config.yaml
activation: "swiglu"
router_score: "softmax"
router_z_loss: 0.001
Below are experts of layer 10 (counted from 0) of a mixture-of-experts language model. Rows are named router (the router's row for the expert), gate (a neuron's input weights, with its number), up (a neuron's input weights, with its number), down (a neuron's output weights, with its number) and show model dimensions 0-255. Each number is 50 + 12 x the weight over its row's rms, rounded and kept within 0 to 99.
Before each expert's rows: a language model's description of what the expert responds to; "mostly gets" lists some tokens that are sent to it at least half of the time. This comes from a sample of Wikipedia text that the model never trained on.

# expert 27
What it handles: Place and institution names
mostly gets: " Dr", " School", "ง", " Jr", " Stadium", " Road"
router:20 49 53 61 43 37 49 38 65 39 57 48 33 48 56 50 69 29 53 67 57 51 50 59 43 57 64 29 65 60 64 45 71 48 44 47 52 38 40 61 65 53 54 41 30 33 30 55 38 41 36 38 53 34 68 57 51 44 51 57 58 50 38 61 46 44 34 47 42 52 53 46 45 29 52 48 64 34 60 54 59 35 62 46 57 62 60 37 52 34 41 53 48 44 65 43 41 49 63 23 48 69 65 56 59 53 44 46 51 39 41 25 57 25 75 55 27 53 52 45 38 48 39 63 43 44 39 52 35 55 47 45 45 60 58 53 32 29 40 64 59 40 52 29 68 30 42 46 61 45 57 38 50 44 20 70 26 49 30 42 62 46 75 74 65 65 42 62 44 43 50 47 66 71 38 30 61 37 61 34 43 62 54 72 61 63 44 52 60 77 65 46 69 53 52 58 45 72 49 62 39 58 44 41 53 41 71 51 48 63 59 50 43 47 38 33 61 55 46 36 36 43 54 50 60 53 62 66 62 41 47 54 29 36 24 53 62 42 67 25 54 39 44 45 56 35 37 50 61 32 35 45 65 55 62 52
gate0:40 48 54 69 49 44 75 69 62 43 59 60 63 56 51 51 51 42 42 64 39 50 57 41 61 54 71 51 61 55 22 41 65 45 59 42 59 48 65 38 40 26 45 44 56 57 45 47 38 56 27 57 65 37 40 53 59 38 65 42 51 44 55 59 48 48 58 53 58 48 65 42 54 49 46 59 51 61 41 41 57 55 54 71 57 60 68 54 45 48 47 68 58 38 39 46 58 66 64 49 50 34 60 56 38 30 67 55 24 37 49 45 37 27 65 55 39 32 61 48 51 74 45 45 37 45 55 48 40 33 58 47 60 49 44 52 47 39 42 50 45 50 39 42 54 30 25 57 52 53 39 45 62 37 51 85 60 82 33 26 58 60 54 59 53 52 48 60 54 69 43 59 32 66 36 56 51 66 61 28 35 46 57 46 59 47 32 38 46 48 58 50 61 45 42 43 64 64 48 65 53 71 55 53 55 62 39 61 64 40 44 40 39 39 36 61 33 33 52 59 51 57 53 55 49 42 80 54 34 53 77 78 43 33 49 33 49 50 55 36 58 36 30 58 58 70 33 77 41 33 32 36 68 60 76 77
up0:49 43 34 37 35 49 64 33 38 45 48 52 57 38 64 44 49 45 57 31 46 35 34 64 44 40 44 33 32 42 46 54 47 59 51 38 37 48 47 67 46 50 31 44 48 49 68 51 55 47 61 67 27 37 68 46 59 48 48 37 69 66 35 41 68 62 53 49 37 51 34 46 55 54 47 43 49 55 54 55 60 53 54 25 54 47 41 40 57 39 36 35 55 65 43 59 36 61 58 52 68 61 43 57 49 78 42 59 37 54 63 58 75 56 44 62 39 67 50 49 58 45 50 51 54 53 36 61 52 50 25 50 31 57 50 29 64 53 57 70 55 36 51 27 57 74 47 50 53 56 57 62 63 55 36 46 49 19 61 58 45 42 51 66 76 39 61 57 55 47 37 31 50 62 70 37 20 59 39 56 61 58 38 40 50 73 56 41 59 69 57 52 72 47 43 44 50 48 40 29 50 48 42 56 53 37 32 56 25 76 64 76 64 70 55 62 45 44 39 34 55 45 39 43 59 56 49 31 37 57 62 32 34 59 62 65 44 49 28 70 31 27 77 51 41 45 42 28 47 44 39 57 65 57 32 41
down0:60 48 67 62 59 56 56 32 65 43 64 33 40 45 59 66 76 51 64 37 38 51 63 61 56 48 30 43 47 56 65 71 57 71 58 66 29 57 56 41 43 55 55 35 41 43 29 40 63 66 57 48 45 31 43 31 65 45 46 54 35 68 50 62 31 37 57 64 29 25 64 30 31 30 52 34 74 56 56 71 50 58 47 39 58 55 48 44 52 53 50 55 76 63 30 66 36 53 39 49 44 33 73 64 51 62 25 47 58 53 38 43 34 64 53 60 47 44 45 54 50 64 55 37 48 57 35 48 44 72 49 51 47 45 60 44 37 53 47 44 66 41 58 29 66 52 53 48 39 54 56 58 52 38 44 55 52 40 48 49 64 48 60 60 44 66 39 46 58 31 47 44 61 38 52 60 37 33 39 29 47 46 42 48 39 47 52 51 49 54 61 58 50 50 25 28 47 71 43 59 35 77 49 59 49 59 52 45 44 91 31 59 38 55 49 44 61 51 67 44 47 39 37 38 51 30 31 57 40 57 51 69 78 47 33 46 35 42 37 55 55 57 35 49 42 32 53 66 42 59 61 64 46 47 22 33

# expert 15
What it handles: Digits in years and scores
mostly gets: "present", " mi", " ;"
router:35 32 51 52 51 22 44 27 61 45 67 56 36 45 44 41 52 41 50 55 53 33 47 60 44 48 63 35 66 52 55 31 59 59 52 50 37 51 39 51 50 51 45 39 45 37 41 67 46 42 38 48 45 41 51 53 66 37 40 48 48 47 38 56 36 55 46 47 39 58 55 48 32 38 57 36 61 37 54 61 55 43 64 44 57 59 64 30 61 36 40 51 47 52 56 36 32 55 54 45 40 65 62 55 72 60 32 32 33 35 32 40 67 47 79 65 41 59 42 22 33 53 35 52 28 31 38 52 37 33 35 42 45 54 56 73 48 34 40 72 47 32 49 43 73 46 46 45 53 41 46 52 32 41 46 75 30 36 54 39 63 34 68 62 57 63 31 56 39 48 63 33 53 62 44 53 26 33 57 41 37 52 73 50 59 51 47 53 76 68 56 41 70 56 53 61 44 53 29 56 52 59 36 47 54 51 51 52 50 52 72 60 43 40 37 39 58 68 39 35 44 46 41 50 60 62 63 56 60 28 48 49 24 44 46 53 58 23 64 46 74 59 32 55 56 43 39 80 59 29 41 55 60 61 66 27
gate1:32 47 45 37 33 52 44 39 22 52 47 39 41 69 32 45 62 50 41 64 46 37 50 47 34 53 53 57 47 57 54 52 54 43 35 52 42 49 57 61 33 67 60 50 61 66 52 48 52 38 36 45 70 47 41 30 65 58 45 40 70 51 58 27 51 57 57 49 66 49 50 66 14 45 47 35 71 47 76 55 38 46 52 50 54 48 69 56 34 45 44 83 37 47 38 58 61 75 38 55 46 37 49 48 65 47 40 33 42 50 42 28 25 49 34 69 72 26 44 49 50 37 42 56 33 38 42 50 50 36 30 58 42 52 57 58 61 54 58 67 43 46 61 50 77 56 64 53 62 54 45 59 63 63 48 46 40 56 39 47 57 34 42 71 43 47 56 43 47 58 55 47 38 44 43 32 26 32 52 40 40 25 47 47 39 60 79 54 86 71 59 41 58 63 53 66 44 42 63 45 52 57 41 27 59 62 36 48 54 50 66 63 51 58 57 30 38 44 30 53 48 46 64 43 48 67 60 27 66 42 39 53 63 29 56 45 52 46 36 46 59 46 42 38 55 43 67 68 24 47 60 53 57 39 47 67
up1:52 44 48 51 45 47 59 50 38 59 42 61 49 64 45 46 67 36 52 88 56 61 51 42 51 47 50 60 59 55 67 30 48 48 53 44 39 56 56 42 35 58 44 49 50 63 41 44 73 47 55 37 53 31 60 46 69 47 41 42 57 63 36 48 65 63 25 48 55 55 44 59 37 60 57 55 54 34 54 32 40 40 50 71 54 51 45 51 46 34 50 41 45 43 43 56 52 68 40 40 50 52 59 63 64 38 38 48 49 50 28 33 31 65 44 55 63 39 42 77 73 57 42 66 59 52 65 40 40 30 49 62 34 52 54 47 77 44 56 57 61 55 47 38 76 46 30 50 59 52 33 39 55 56 58 37 36 58 52 47 47 44 56 40 48 55 64 50 55 39 32 43 61 47 46 48 51 51 57 32 48 25 30 49 49 63 65 46 75 59 65 57 55 66 56 63 49 33 41 43 22 27 57 50 54 42 30 46 40 54 71 63 77 63 22 56 46 51 40 40 21 58 81 52 38 44 71 36 66 54 37 71 70 32 46 48 55 47 33 65 49 59 67 54 54 33 44 73 39 44 66 30 65 56 28 68
down1:67 37 48 46 24 62 81 67 57 39 46 39 47 35 60 36 54 48 49 62 60 50 53 55 57 24 53 70 58 44 42 53 61 50 40 65 67 46 44 44 50 44 53 63 58 66 71 33 23 70 50 58 46 50 45 56 40 38 56 65 47 44 53 40 51 33 63 55 43 59 66 61 45 56 45 44 49 72 79 33 59 46 63 62 40 49 64 47 44 38 37 46 54 42 51 57 51 46 63 37 69 38 59 51 39 55 66 41 79 38 40 57 67 34 69 34 42 35 49 50 58 53 55 49 39 45 63 57 71 41 30 63 65 53 47 43 58 62 36 56 50 57 54 52 54 60 53 61 42 42 39 57 42 52 59 67 48 62 59 56 58 73 58 37 62 72 52 43 47 44 55 64 55 53 50 46 64 45 74 47 52 67 67 46 32 55 43 36 49 40 59 54 43 58 48 47 65 64 68 57 60 24 66 44 69 51 50 31 45 52 46 50 32 55 69 56 48 71 31 34 51 44 63 52 29 50 43 77 42 43 46 49 61 62 53 36 57 34 56 38 38 51 84 57 38 43 73 44 68 67 44 33 11 68 50 65

# expert 13
What it handles: Foreign name fragments
mostly gets: " Ber", " Sal", " Cro", " Kh", " Je", " Mu"
router:08 60 49 45 37 47 71 35 60 36 57 42 51 54 43 54 60 50 33 58 64 35 55 54 36 61 59 47 71 49 51 49 65 64 47 62 49 43 47 56 59 59 39 35 43 39 38 62 50 36 35 45 40 37 57 52 48 40 45 63 50 43 45 49 40 56 41 36 42 38 56 20 36 42 53 48 76 33 55 68 53 51 67 37 48 70 58 52 56 29 42 45 40 52 67 47 48 65 58 40 30 69 59 50 67 41 36 44 52 47 43 49 62 43 67 59 56 70 47 51 46 58 35 57 20 20 43 42 40 52 35 38 34 70 52 54 43 33 32 64 73 42 44 45 60 43 53 55 65 22 51 56 40 49 49 58 41 35 44 30 53 37 64 64 67 50 46 55 43 54 46 41 54 55 26 38 42 35 54 53 38 72 62 65 69 52 36 69 81 62 48 40 61 49 50 56 38 65 39 79 42 51 24 38 55 29 45 61 43 58 54 52 39 49 36 43 64 47 43 33 39 52 54 57 70 54 62 72 60 42 43 22 23 48 45 50 43 44 61 44 58 50 35 60 73 50 31 47 54 40 56 49 60 51 58 48
gate2:53 77 51 57 67 70 41 33 42 41 60 50 34 59 54 45 48 53 50 52 66 52 31 62 64 63 55 48 52 28 52 70 69 48 64 43 38 45 48 49 34 69 48 53 53 71 67 54 37 39 60 51 48 35 39 61 62 58 64 54 53 41 59 58 49 35 46 40 55 52 31 47 23 44 39 57 63 49 49 48 44 44 58 53 46 47 49 43 61 46 53 59 67 33 52 45 22 64 34 59 47 73 36 57 49 88 67 59 61 40 60 70 74 57 67 57 68 53 43 49 42 52 45 39 43 56 49 52 39 68 39 45 47 37 39 48 57 39 36 62 50 51 63 53 40 24 51 46 65 32 71 58 42 45 60 31 37 41 38 64 51 65 80 43 59 46 25 47 56 66 34 63 50 54 58 47 55 20 59 51 76 31 49 67 54 46 35 36 48 51 52 51 51 52 36 47 42 52 19 46 64 45 58 70 55 71 38 54 66 65 44 30 36 44 39 45 67 74 60 41 48 36 58 41 55 54 53 67 48 33 60 49 60 54 41 16 37 65 40 64 58 57 29 47 51 59 40 67 51 46 45 50 54 62 44 62
up2:63 46 55 37 96 76 17 53 24 80 47 33 37 62 52 64 78 35 59 21 64 50 41 26 45 62 40 63 40 52 32 66 45 57 52 62 44 52 39 50 37 41 46 42 62 51 44 61 48 53 60 59 34 66 63 64 39 64 55 30 45 53 49 58 51 60 32 71 58 40 38 60 33 32 24 30 49 60 43 53 52 59 67 41 42 46 53 44 55 54 41 44 57 56 63 40 27 49 44 38 30 55 57 51 65 65 52 41 44 61 53 52 52 31 45 53 52 41 53 38 45 30 71 31 63 39 38 61 42 33 53 34 36 48 44 44 56 63 56 59 55 49 61 60 47 41 30 50 76 51 57 72 65 37 50 44 62 62 60 51 52 57 67 55 51 54 65 44 49 36 38 49 55 53 59 43 50 41 50 51 59 62 44 63 44 72 31 42 57 44 52 57 39 48 49 54 46 47 47 47 55 64 53 56 41 55 54 53 28 46 55 63 64 69 66 66 31 34 67 46 45 46 49 64 43 63 45 71 46 21 56 46 50 53 67 36 66 45 74 40 44 49 22 50 58 53 61 39 54 54 58 52 46 58 36 55
down2:39 62 33 68 37 49 78 43 67 41 69 62 49 47 56 32 61 48 54 65 29 59 34 70 54 59 45 57 38 70 59 56 54 39 26 77 40 20 57 53 53 54 69 61 53 64 55 39 57 42 38 46 49 60 34 55 33 60 67 72 57 70 42 55 47 52 71 27 56 50 47 35 47 45 36 61 60 30 48 37 42 36 81 67 36 57 42 67 48 55 41 49 49 47 26 46 41 57 44 68 64 58 38 70 38 45 46 63 73 52 50 61 47 55 67 46 33 46 42 62 58 60 38 48 42 57 50 48 44 55 54 28 44 48 39 51 40 23 42 42 38 44 73 49 45 51 46 58 63 33 40 54 35 44 40 77 70 48 56 50 60 38 54 38 46 44 64 58 74 49 44 62 51 50 50 65 68 34 42 48 70 29 36 72 26 31 69 62 47 44 54 40 37 52 31 47 59 54 40 60 57 43 44 48 75 50 54 34 46 45 41 31 48 50 52 30 40 27 59 64 47 63 68 47 63 35 33 51 50 41 40 57 63 41 69 35 52 50 50 52 51 59 54 45 53 67 37 54 52 56 35 46 48 48 44 58